Below are experts of layer 4 (counted from 0) of a mixture-of-experts language model. Rows are named router (the router's row for the expert), down (a neuron's output weights, with its number) and show model dimensions 160-191. Each number is 500 + 40 x the weight over its row's rms, rounded and kept within 0 to 999. Numbers have three digits each.
After each expert's rows: "raises" lists some tokens whose logits its average output raises strongly, later layers aside. This comes from a sample of Wikipedia text that the model never trained on.

# expert 4
router:469505497535423431493569385466512517508543558472454577448559519473511470496563470511491496508487
down0:446505536511571530546529492466466522543552451580492517486483504559542420564465477572441522555483
down1:455503516588510509467486526488439514520493520483505546504494529464501458412501501510538471563575
down2:505519459458574465464381581503576496548477497524545466462530552490467461458413507475465481525447
down3:536586499508557470451525476512474436470491463506459566475423461547473439473484458517571511466437
down4:449512527505495469497536501537518486530517557481518512554526477447502498482526487518505402433446
down5:499549502526498455496501550485506506525499493493546434584489485463488429466558441631496423469506
down6:444582500519505483541457561527524483420437492512529544475460471535497502524441481468445509521508
down7:451510502450549521455426537609566479524525450533530407481531457494540441518487543499525513554442
down8:522494459483555522511546546534532512551505461528573468512568549534513475502527491544549523560626
down9:427519541495522462491554595444419445495407612515484481533485440524526472496524513485415469567521
down10:496459500464512515504524489457543491499508515474516480479463452486467562542534458445502483560455
down11:477400512499464558474458565553458516557508441481472542479511455535532571466430491543551464499484
down12:425465512515507532486522476481516537491460499507511499555475461551535430467424523538499516505538
down13:472418509544431440495517517508475517509510490542519495474564479476431429465522521540507487449547
down14:444469496508452511470502462508480544525532534488518491518515492603458500516484429521543413463496
down15:400472500404529472555532479478558487462543507495537558477407492525494487462452520528520527446422
down16:532498506515451518516544526489499564527556483467400477555459472448510526504511591517462519489523
down17:501480499499481463527539569585503484466474530527482479459521465451498506502563527523493503478493
down18:463452510441527488478509515477465469517485513486533594563501533471524497507487565514531441505497
down19:542526458593544524573427495477550461526506504496553527506523463511504539487489440475523563493526
down20:495562480519507542566497494547553542502515513519607536487467448547508488486578575482576493469466
down21:414451563513564529491516511483530521499492446520489546482480377569478510474406510565544483461508
down22:452488502504488469537455514544504527487504499557455499478510499486464467516536468534505532466439
down23:468491545466473445438553533527505557557520513507468501557505513513515487469530538475519476493477
down24:431484456484576470499495512439524472487558466446479455512465512491507458445455521448527472540524
down25:479532497488544503512420560469522500472484435470500431534511572543539575527480427505452555485513
down26:507540520460537547575554450482524519531554524474465533511548434483549424475428467505503447518463
down27:524469487451468483483517550576473474547525472470534441548461480512492474529467467458466507483432
down28:543462526520433478460553429476472550535569462499500454504529504532424572514468454567571480558484
down29:480464509507472541438464482529507526536512461492554485497477525499487498560489464448504542495412
down30:471527519541500550489467514529492578481469461512581517540488412495509517532484488487520516500513
down31:456488474484565466521435498573528540496472476489493530460464574542566530549516496558463532520520
raises: " Florida", " Russia", " Georgia", " Ohio", " Texas", " California,"

# expert 11
router:497525423491551432471532477490500499527523541452483495478556491505545431524520495540455534554500
down0:447465569509517538483508519449564492564489494468516455430509424527504475484420435513462466569485
down1:527480528481542462532458516519494478522473487487468469482521486488526471516531439549478493544496
down2:485560562537512490588479568530452444514523533479541505507465455453498442506530540552500492512488
down3:550442475445475454450543477465476513583499505528528525444561449477489509513538485493477581606549
down4:491513553501434488420490453611564566561494496579524565513561536497489453514477481432565576464519
down5:483553483495523525494551510597531511532485500578546481495504504507489514587462523456536548482549
down6:524547518474451559499509512562524505392481523509483497452515520411454562569468516485459480497580
down7:519551478529618434454488454493501528526374523464513435545532552456533499385500451447509463578515
down8:470472491526491571428517479495518489455515419530507502509459514486493493587481497491524537549522
down9:535506465529514512544403522565473375456493453487493466449506462493538510464424539579502514541537
down10:492493545469465437457464514499486468549531437428635514467561496532503512495479466519520437515439
down11:481457488496538499536560533488520525541575536440470550476564477555460394546493447491493558568513
down12:470552440547396525548512526533529480532550520487559532540485538429536432490555508484523573523455
down13:507488522478534558472508508444435524500463420586493538502507498452500543517437503509494445460520
down14:490541450486555546526577552465452501521469482557546459482473511470499491534491472533462488521504
down15:472501506448474516439559462559499516556471549543512468427535483491493423487533493570557499596495
down16:537461571466526479520437539493530542551512456522532526503495517508489477514472518535528501542498
down17:502475508561518529481504551493512493475500579447465507479486514506522533542512462485511377389456
down18:544558494505491526508521513502534519419506520488390475526492453502514509504514434511438483487446
down19:482534511443424523406487423514472559530462494519517479533481523507462469529519532512511590576475
down20:471509498523518504493514555463499474491483529519438479476483562541495497480541532506424489529468
down21:516482471445414476461553553498526522493588545468476463405519490582489541497513468580513499515523
down22:556471559446499493526542539484475453553496504526530508494525466518464487513489478473466453493469
down23:533494528450520495504464491476470488477491492429481499540574557525478516468477529483445432556492
down24:499474506426513531501573504592540533568457511451490521523503483491514487485505515477495504550467
down25:536485547510502489509505513529519492506537531524582456495587560474451452560494503589518472514482
down26:505588448521485434567451491428526485478555499447444513495477551465462502519480510499449459497501
down27:468583532476539533440503466551532527465478484519521466505438436476528547444506478532458506516437
down28:345601600541616469544459467562431567574460529418501523523514619450500467495501459569469465611583
down29:509498498488514537487489465479567455396509473515464523532513503474502407503473494493498529524524
down30:452495465598544516474449503514510529430532511487476553551502467499496484565483469446504536531465
down31:511514482473458426450452476456486511518499521455446490549472456479527490459489536556440507525447
raises: "aps", "ave", "amed", "aven"

# expert 18
router:440527438445559549486572551461413521549508493484555470452535447480466471432454432517459537543471
down0:490506506499450609556577495489500501517516502516474533493520452522467558478571523455463504526541
down1:476495543485431492537485480535522507460603544470498523506534496494446511456529530424501530452476
down2:540522497466556472543562453561481531529452469509552488466481531511530536507499542481508492523463
down3:461563500463489472533518497479489464453446482470553490494490468450490480537502540501551487481478
down4:531455469509515494539529512496537510506462519459466429512522517461489510463491506546497423494447
down5:427444491511457494515490590419479476475559496526530484503480454525484541451533534554493518500412
down6:462488435494502548525548480493478513508536533542589489493561477510490476527478473480484451476425
down7:547504488569549503535489397466492501552461496550547535448501509486487511493527461458500611482474
down8:531521479556503560570556447576567596495450494481500457456494439461537474516463480504482515487511
down9:513512443489463491498524510434450567521519537492518555494520437547550487488469367515464508529541
down10:415472509515454478538503531530490482463549542528517497505550507489485461417555480477501407519560
down11:440433500498463479500484541498492436520555493549560655533458459497455416536576482544563460495534
down12:514524482498465534566611451507469478451493510489531539457512521558516429562519439436552614521479
down13:506493442477530551492490508473471514469468470484547442475506461527511519551528458506452564523540
down14:596523535457580499546572495521464527472457519514564577532529509520498443499512506402415559483509
down15:464478464472492599505451556466463502443550453517526535535480411555527466459519493464481521520508
down16:473466532528487481539433511468582557496491515435501459500467501557471434496468515545584448527482
down17:498463491525545430497538499480485485500470532453515454408604490523518524500490495509444494463514
down18:548415533556486458465537478549540497375526462469482463466535499550534569481456522448533474477527
down19:539518522588469446498517561481487513547498444515501570598487521486509613477542506588478465501487
down20:599536527593531485569500435444474514526493523546487579548466490505532523517385552483535520474417
down21:521566547446533516511532451497473547533538434530522498450451425518475489534512488537469514464473
down22:492451486505509553462465529467512477512530473490479427499500481476458498493514478474522523527540
down23:446463459524462515500497453522479493539473517470493443435483501433558456431487479515480519472528
down24:458486545422552369467439439428456511473553522564521491487516473484536508483497515530519493509505
down25:508562536471517471474471472514564560479522467510458516537464500529539543505516469630430466551562
down26:539462473516555552517475419488543494516468475542551572492518470475507471544448483537479538475506
down27:512570476494472437479520539530573537547518516582535423457539471500441490526510455416479463481493
down28:489528512455415467407470507482519472476447497442545465474581461599493449461532535514462462542543
down29:566563438521438440566560476515521515557438501470470556468499469487427532515465463534505496568544
down30:528492500455488489476566469534527555476539495506499490498533421478530625455517545468491494417486
down31:491534457418497501475489446431512486441456450507552480485490527518549510549535465464493452489481
raises: "uns", "alt", "cept", "in", "inc", "als"

# expert 63
router:470531439496434489463566492483565534478405381470536410489509482478498488421490553478459523537468
down0:443451543507567502468490542526459532509578506467486497443558442496430426481515521470502480484521
down1:514558550525529499498572470517528454473436469485529461516526471553513477458574517499517529547442
down2:444485457440435454475500470460493512473533532479521512401557500478485559520468402516527482559503
down3:522492541461535527537444553487497463414551509509458533509549474492511473499455547568551523459537
down4:528528521525500495475530437526447506437499457434501541491578451502472472450450539496535573485469
down5:534402559412425535514508578476464537479459470512533510492424458458588565476480487545533457502515
down6:497507467502543482487506501484540516486522524549441441514524473455509598583553533594487516539464
down7:524441476467516469485532474538558529516465427483478444535476512559487490508578474454466550502470
down8:525401494535534536482477559459515538460490503488516601464474493535509492530509473462521443471493
down9:484526460546433478521504435466484481466516528475519507534524515463430491490537492541471525511455
down10:492484555517487555486550570464463585447544543536514503560479535530502468495508483548501420482457
down11:492540505500533504438460519495443411503467441488556533488559477503439387421493449543520494409530
down12:497482537494432474532468503514517539490471474479501506481501453458446427551499472449548511535470
down13:496439507495534523480608508529485434552416577515513467568539521483423538527510523555485566431485
down14:428526506587435395467538498531519512426522458506529515499442496580512475554548575467515534539454
down15:518583479473452470575509525580593485455425531527449507551557440473494444482521509456538514455428
down16:456460503545497556555428476531494525515488531509502481585472491435480521501540469465449484541536
down17:488564516527511483536483405492586441514465493468534541545523490479416473493481568539575479493437
down18:530523503535512479387448499474486466434438534487461556583492520456490521482486517512510510504490
down19:509536478507440542505545524485496439484501542513544475413482523525454509428441612538519468536507
down20:578483434498521506461493463497538460532561524549545506475484391534606537543489437544511504417488
down21:484502507543505509500485511511488589525479504457501466528542593475484491524557511498500521538480
down22:534482505541527505512499464592475529529514511556451476553488523414484476511533448525456462506583
down23:440513550405489502479504467506559468458549543420465570486518454480439469460473494425520431387479
down24:489473462560469496565414469495479501523499462534565476501588564532430529470454530497550465560513
down25:499534593441505518550578516493519508439504439499527436400487484565522480508470526439408508546470
down26:539530562468520527477453505581511505482546506473546441438434478500536502499535536544543507533514
down27:536485473510433536441472432481511441527481482471462505516490506461491494556511529503509518486389
down28:521547521508528526539398575512506558429565493452450567472553625489554525511537534428459530524523
down29:486537498525518535515454575528503476473527571518524500514497492460457578519468466528516554471474
down30:488556454491416469467441475378533461462500461523561494466490454500511584535517526432539495486456
down31:444444543590535491413440502453567525493487559524445546448589546511508560471452444501475479531558
raises: " especially", " sometimes", " thus", " then"

# expert 61
router:498522549556513417503573522538518555550513541471459537517443468522517477482517511549469528547499
down0:539497515507532427575575577486501529568586487430416531471494485442530436460518460560494541530514
down1:455463466476513492454532495474600527445556494546485484542536530455531494473451491547471516618492
down2:457511468489443429487527513457547559452448584462502507502513484505464448467511517500511492433463
down3:562501561480513531487411534561472529494441505483496523533529495536569605477511417546543563484496
down4:409516483514544477395500542575487541490460505480479522466489505547497509487499518601502514440587
down5:496489471483551487473468548529523467465504522464500471491575499520506492475488438412512471536503
down6:547490468476502495488551552506519523535477524494510489563476514463496438549465468455418538517482
down7:537445527533504497476488563542476515484478480477492533544512494520509537431502436520492489551521
down8:455501537576537442523473510480558548514406572480441559537467495508437541426521517491503481510541
down9:523504516513522502474534458521485514520476470475494509544521475559492458525471447529474494512526
down10:588463512500535456426429491463540515412481523521455477575500514520547538506483452495492515490494
down11:537555461467489464500485481501461465496483518464522483422463465550445499582524526502498399518474
down12:453502487494500501480540446566429450548462497444473517499491473497514456518520442465438522541521
down13:489559468511483453460539423440497498600426565516482414446523521531478507488485506455507579510517
down14:552494490497492471517522476424547528518571472442526483495520550524597512481458469404576543485499
down15:483564508494429496503473528503545498443477489452529542502503450492465459545534491433574524514453
down16:497463401477464483455462548584496577498481389507496489530420623526445459527501587511517494479486
down17:560452395492467520433476546553466605482479429501496505497405615525472453515433584475507523489436
down18:441459555538490509479509494443474425497486497476475506511531480499556517489559528492510512458533
down19:490418487482544571463533448491476523473536516522481511555482506422485549442572472482539442510506
down20:476537518562511568476514556547577534485505617467477497606533477501510494496482517571502504501448
down21:514407459423472533489488500537480578531416489588539534523456553478490467436482524527490541467466
down22:539550405501517514471467537598512513531507542484523504509495446473440428580501537542521443485477
down23:485495513474469443544419484482537498546547501494528501516465494471509436555471544490523479448501
down24:490491497429458484497432533487457546462436496529473494550413457516484546499528584402509425500558
down25:466523538557493429473524509439495470476580501468550531566489557533478518480418523418441499463439
down26:460498508526463475554516465459445505452533490493518558532525489466553520481471492521518489559506
down27:478544475486463488497580480533441454549481488506469414518497456526487488508478489509465465468478
down28:553498510528488466567524523540437506446537449470466510493486504510515489461466459543540453504475
down29:449534510466483539466469529464470479509530582481466562481488529471466448512510499553438576489540
down30:511497501543470548518523482567507532442511552475511524543539511507517469470497507508453599540501
down31:509455511528502468471505511482558519459531459495453579503478513484549545466532501561541415506526
raises: " |", "0", "lay"

# expert 17
router:488555543519557502469547549526444524490527426463502579502462473501578490487535555536465543543474
down0:441443485509502554483489547441504526444491547422489447544507486490441450465443418505463525508545
down1:500568487463408492557561421539506543444480523529502495497523438476542426464532463588467529573552
down2:512505474501452467553435471504499514537500514472525483468478487485454392436510451513550474475517
down3:492499452543499457478459499493440500419511505510520560459468532527529476534431476474505484451503
down4:541442542444500496492434492470528467445455503517463577488478465604403463478585395456468559486494
down5:551496550484480539485478495493640544490543490492454543440498463497496548468554503489424530551487
down6:481479555483525538497507516501542510486479487528540449402531529459540483439443483456460490536497
down7:469492500378479534523532517476550429487483507452528575468540468522423469470473499567472525551542
down8:505493553516567487491514560476456486557537507514585455545473488541454508563461518525480440544485
down9:512448512511516467479545580576526473551521505517447473552467532486504449577498472486550508501542
down10:492515517506522516540529549512525544502484473495489489504476561448496538477541435510382515487485
down11:482552452484477483483519471373445454537530580558511574500538537464507475518458420466485483457536
down12:498495466476461483410492579551570484462489447491446512498554432482488470475477554475504550553523
down13:572481511405395498521468536500525562507496538511538531527537511478477508492589535431536493446493
down14:576454460493497519507589485566497494464504521516490544492507467450539509460502478530429509576471
down15:503517445550423576475459526429473502525556476493449545478461459458512463514534500489429504536475
down16:425519487503569498480475532478539481498508414521532559561498494521434492519478506521462559549390
down17:509515587515469401486488560457535459501518499426499566525488486487505548539526459498534575527481
down18:487500489573543518531506443512539547494405451436495537544468518536526447499492507455550470472494
down19:478475562467490543500520505455439476538473502485469493514518504548599453529524496472526573545538
down20:521551524552455475513446522497532458501488506572522566498528501525530496511485467566466476531527
down21:446539451446434556479500486501413401490518475436513513461539485503450490505495474483451508458510
down22:457512515557484405505495598533494545508523508445458517543457468459410491526495465503511584558501
down23:506564580507518517556532597460529489501533477599470439504494456464545462432510618503542524450481
down24:525564487575493480584432505565511509474455472510499442540483433496536539499504542495502466553507
down25:512499524524474489482530517484487525530521472460605516502488553582503540526517546469521532558456
down26:573489485455480418555485522477474525488440553450513496473536469502496498592475457564531510487453
down27:492474448565485491538486411497501522477515518442513515417517453464420503542457527545474508522442
down28:496520457526542560504539370522425473488557510488488470511567457509485506463553534582543522508512
down29:500477506457539490514517463493454427443536477429475543505548494515564552471534508523505491499491
down30:533540502565507450465535591512493543516547476507464462553465403459408486527504459487527466521460
down31:460544493582465527512500510477506522520532479510503430486573409474479497483505490578467485468439
raises: " likely", " than", " often", " like"

# expert 62
router:436552476428450464467505504469520496546545472464483424484514476510450481474512494503578546503459
down0:499487465543468505524509505551508491484496524509558457472495466475486529519522488498465474524507
down1:481488465457481499507586476500496459536547492516544533486538466478536478448477538552492481424519
down2:399466526396455493448450578494511483574541507521500465519462449446447451452518476550528486550505
down3:548525503610527537453405478479485476581529553528499480511514442465497554514470455517440498509422
down4:526481444448485450500463549498493516477496472423474528552534452477494444524563424500567527554434
down5:564474492467463523496552507447536507517548464479421488500577471548502521518524468501481512568539
down6:500479440483516469489475511470507479436509473499557493446511502477463441485478514462469506490493
down7:538496472513471506519554463463494458579553513496568502510554471510544541421504488534538476579448
down8:524524445533561526449441432505474547428510518546539529484483500496497487568520494577437430411512
down9:528531472520555484496561471512530511580476457541521575518539516484502468413488530507482525461400
down10:517465447444524515490525462470475519521415434514447457501544457575504533539454378476509579451530
down11:523508491489475513482521472543528432476509467502479514449547520516496491437526474523474510504494
down12:562526560528596477473566509533544545544444471452474443525532536551511496512533414512479475518511
down13:470459474503476466556537557488454448470548474517559521522473539486493502531482454531472507444446
down14:500558481473494477491436485362516562527504490473569478526509391522349452495483494501484506443542
down15:496546489533489514465474544490516415515425589479407495495474474523460535503497412525503477493493
down16:589492557524437522479517420533425500514445456467408553459524439494480431518493530458538488550497
down17:522498476526472516554496490525490562473505525525508443531529527479517450564493553472441445503480
down18:506470465573516398515458516488527526454573590479595470462505491421452466548509501574491540489502
down19:443487496480503518559501483434497461452524516495476556574533488479524491460512538538495504478501
down20:466520494481487558537536473496533521539519479517476523503513472496543480536466526438529488545512
down21:540544544524564557476485552597536442507462531529403519506419532453504500465501510517477484502497
down22:540464521465447492534525513439496522434495538562429488434447493480482510433489499533483537506495
down23:467440453476529501488497573493504485513488436505565420519548540460509516435476466523485515624482
down24:534496554497521537470465464494581468429523510505555498453472472531553521473459488532561468474485
down25:514438569497410457503530454488547422511556475546424510530516506497508464552496486519530534524473
down26:499553517482474501523449500549595499511569493497431511511486506507482466520507497519463517522492
down27:473447473473444469560422399577472511481434419453548425509536506463486541471483468519490444483497
down28:528569542477524502470494446505566480505507444473555504493521448510475521423503511539480492464462
down29:503445498580478493429531502476509488506539473506480569507456485489508469511516474452534444540448
down30:490520486520466508533509521497553524553583443522532477481536508529564483499576480509528487520475
down31:486444483548474563518516515486498473469431452484466490523525496534503570528462488447549470544493
raises: "\n", ":", " the"

# expert 45
router:455544536541478458478467441505535527562534555472499545482492468508479472445483492538455531545486
down0:521518569497486512534420496489519535510549476477467518512459481471515533578530507540534556491488
down1:398513419493550516513580551536493564497446578476454490460552477483468483437472470475437477534420
down2:602483500488453489567444437526459495469549521481461570517439513460552540465529553581499494497510
down3:423502517489490476499503514542492455487536454448485475527448503507485514482507488541534473493529
down4:487508445473437549502525436491538568501442522504493520471465465554506467533515450512502501447532
down5:451477432515509456514458490494515509517491503463517492489537530481517535510484466550451512480476
down6:556495521450487461510447523430506446500461536493503457579535525525518503436473462509534503515477
down7:480464543498486483498462459478499506567482547473487531523502479493491545509475428529462486491483
down8:533507599427503429517476499536498464478489525548513499529477521504530488554547576509520485484497
down9:459492487475511475525519507547472599491503609505479548469524516508492451492460481522474509472442
down10:401500537462492526523471441572519478553567490519488559444533593501517536551485519474493519459531
down11:421574537497462471479473443445531483495543474500464583498533551469479555508492528448509586538466
down12:535466458538469483491442515534523523498519476489523474450458542582512456506488487556496482554557
down13:532549468507532546498483492500455527514483533536562503499472525491589490432468480553556572412493
down14:500509533510520477570504516505495519470489512538505565585449483548472487505601459420512502493432
down15:424530603532613487551437545514483516519459553450489488464494473458483481514534545505478481482504
down16:528485504483484479467505414438554514557492584548473515581548487469412476520495580463533446532516
down17:462469515515515507505508468486508492513487566444522552503485485419544542521507517563406502498484
down18:502530475503452495576538404620500522488508416511503468563519537498527516516550460528443510521501
down19:479417462492438504532448496473444512528525501511506485425514486602543440471452566499530551509449
down20:470526561481491469517462471563516618512491487487493531517489547536538532562496543491495430496521
down21:567561441524514494485487545471488524507522483477479540538442524505433482474528555481481467431519
down22:428512486510540467534488483488479479558535553499492455490503457490578493548518438453563447510478
down23:492509435542494579527476421436516583475473471443527513523514556583556441482483431495435504496480
down24:506431371461479433473507479490472429466497536472482547460486512537553492520470515505499594464540
down25:477516447495484469481470522480504551466491512587479481574418537493408483514469551451478522466479
down26:529543504517512509438431499587620503516533507426454515541529501540488472462489566488598443457564
down27:487465498546500535467543455481504458532474478480482444516506507566509489504457434382535524526476
down28:414532515441576436476534501475508470510456512526436533459502541563454453574496482436517482560538
down29:546476473530518513560473458517449495591529490517516502513521489496532518469420449448515475496512
down30:524427448495496482472556597528523486526503571500465438484437497486479505525580459417508503437469
down31:444550482509482480460509491503535533499451528456492492446582387559463540504529477436433501478523
raises: "ze", "zy", "ush", "z", "ider", "rian"

# expert 42
router:524514577520481624471438472484562491444530450473497501528552519487492486476378537527437529552465
down0:483503516493511476432448489485538515500505523490472523462507514474490520421520495513474540484479
down1:495531462552553511500537532483493491546414457495472456471509485495558485482557509545473468487520
down2:516456459542538483470473563519497473513516506494512457517525459466517568509533504523448459585533
down3:509481412489504459498512526558494435429500433558516523526613506413571557532508492544495498422546
down4:569477545503521509520475524532553507482509525504516504469546519491506446572476488540484519492515
down5:446471524459500434511449444497437503595489539546504494510490515440519454509455481569485533540454
down6:514476552545471467490549499535515470475494484448542482436439481572510489537509468437577500443428
down7:451538534558550514497512499497542542441505426467513498539486480503472498476468547503452462545420
down8:499504542482504513514462475541485438562498500517424501496585520417509498451599488500501525502509
down9:491492505562513531524527538498448474516517531501541496515442560578507498578439538477563509484516
down10:561521472534462530513480496500510471434574492504447456530434499513461536508575452532504497473446
down11:538507579479483497485528515532465501540571486511503463501494458476560464454511430478525548448453
down12:526484499477512513428498441469467517535516523498464452444517457509539576506480486482440495495426
down13:483457588549519496476454500498424577492537460461458516557499498488510449548550494497494522502604
down14:475516546487524483486488450484541603487442556500497450450541519498509491528531461490447491487489
down15:593497447502516528555502435497483509560447479528454492464534447465453445530521549535526452532511
down16:507561564522497479529429494496516489411458521468435518490513506569478464481500581505469513495483
down17:525519487537510527497484510463581488499490490507504508463602369527486539468478426518518449607463
down18:555510438475548525466418464465466459520444492479548523515561426563475497424430466433576489575474
down19:490509526498525477534559528487522516488441453494506429468488507486481447469540482467510448504479
down20:548518553445560508531598509539535478535526494431480428451432521571552526514534597457499489567451
down21:518473472548526491508517474535569555497503498458620523521433483502503509463494527461516455483508
down22:464480485460477549538518551502507487473557560500440456489499552497465475540509513459519505517485
down23:593511537466581516477456575504513472487545523387570449488528482491482465498519427569476503481504
down24:462470435472536453432512493540427534553581490536510463505510526504475479556477486510483510550442
down25:494543558556428487540495501554411534524537618464438469496502547493488529421554502513517491502527
down26:476558531497447545485526535502496509485550455500498436503522402502487494565548509498482454505570
down27:471544538519472552479433486508499507493490486525492468490546475460433478528539470444543492514441
down28:523529476518485463460586618503533561487480457431519509536472623453550444491509480460584494548549
down29:509527553550479459521477510475464528456620479468515541489536537482449475435461534522478513509589
down30:517551538520486526453498469528509490488493499452490519498499533495526466487452463513503528586445
down31:495508421492462497525468533473508422427598421502506529524455459452515503435525488548507480552468
raises: "|", "===", "==P", "The", "==S", "==Career=="

# expert 6
router:484509532519501491469528509478534533507423514465468555493477478502424467595443418555519531551501
down0:542541489482527498521507551530525467484462517499572468466452509472492543489536485508460526487477
down1:479548539485482482499507457497471461525534598532534540502569479526502520474463498467458509489469
down2:500529543536542442517448479570481560497546503391512450494490507461478521489510578549554529557460
down3:469533511504522489547552400432466406468516521497555557393494496491556433656475491469558496494511
down4:458463506459451482540505416560468534497529521547512532534597562527566520506436497531525558516443
down5:505467460519514488472540535512465494590564496556488526490443508385430483543478507539570580481521
down6:545539475484435432494536505535517473518513495578539495458482552499483511555549540495480523477551
down7:530500580469484506515486471560508526481461496456513545528562474515513454586507476494506504513470
down8:521530552495517458511516430492548464514499488514547578480438407467438435480556496508486471543518
down9:478486529478501569411489517443442478443446560490500517441473557531474529529473495459503484430532
down10:488474534471511557467571483516539549559545497547522452470515471484460543515509493547476473543538
down11:549495497532592507485519455510515452475485445480522510488483419471470506458464474537535510551463
down12:447496550510563548427438453482464556424499526525527452510510483550462461468482482482441450508600
down13:568540493509512495490514472481501470616517508484489571479457524543467551502517534542509530591563
down14:473494481499504468526483513456413479515524539496477567473520554554416557503493484487580471424426
down15:492583531539476518592541434547491512532501505444406623514512463453465482522499509502548479510468
down16:512490454520486493472492519535508530532487498469541507515486499488515459527491508494494518505470
down17:488496509517450477481445439509481439505498536498506429494562509549445473538476496532419475531538
down18:553460481450491529500490526524476514538578513485560522461472545483545507464454535488546523407638
down19:438567509543496490535493485464595591521556415484481521484479510480467525515581475487613482456505
down20:453460495539476592511503540449528525509571492583475471460469483521543493471466483459512461484554
down21:507489492556513508477486527483531435495498483518583543446549537499552481542529486518469543508510
down22:562459476527447471469524477510502435521529472460481545452532485518503433513500555534539586473513
down23:506452488509482480469571495477442511447500499518540511568436508461492500540527492502501525503519
down24:450516547487561514473502628430466431585533495602489451493480443489504468480506475511520515410567
down25:524460506548525436505503537515398573569472432545475472435501491517501610453460518516523481479453
down26:498517437467458546508513520492523518503484502484528476502535471530481445563483440614501494532483
down27:533492543511502488509537545452473457600442524497461517529518457438498529475507547461575526543555
down28:558496510497538516560563487457463551561550590502525457543480451523467415460476449484588534533542
down29:506474465518534521535492473545474491527519482576508492534504474536490507544427497533487464506461
down30:520468512462456484555507476516530505445502499479500450512534559448556486516493445551543502444520
down31:519514398496579438493520443465510497579476516468528444427483468529494509492532407529559514438495
raises: "ions", "ice,", "000", "ilt", "ion", "elling"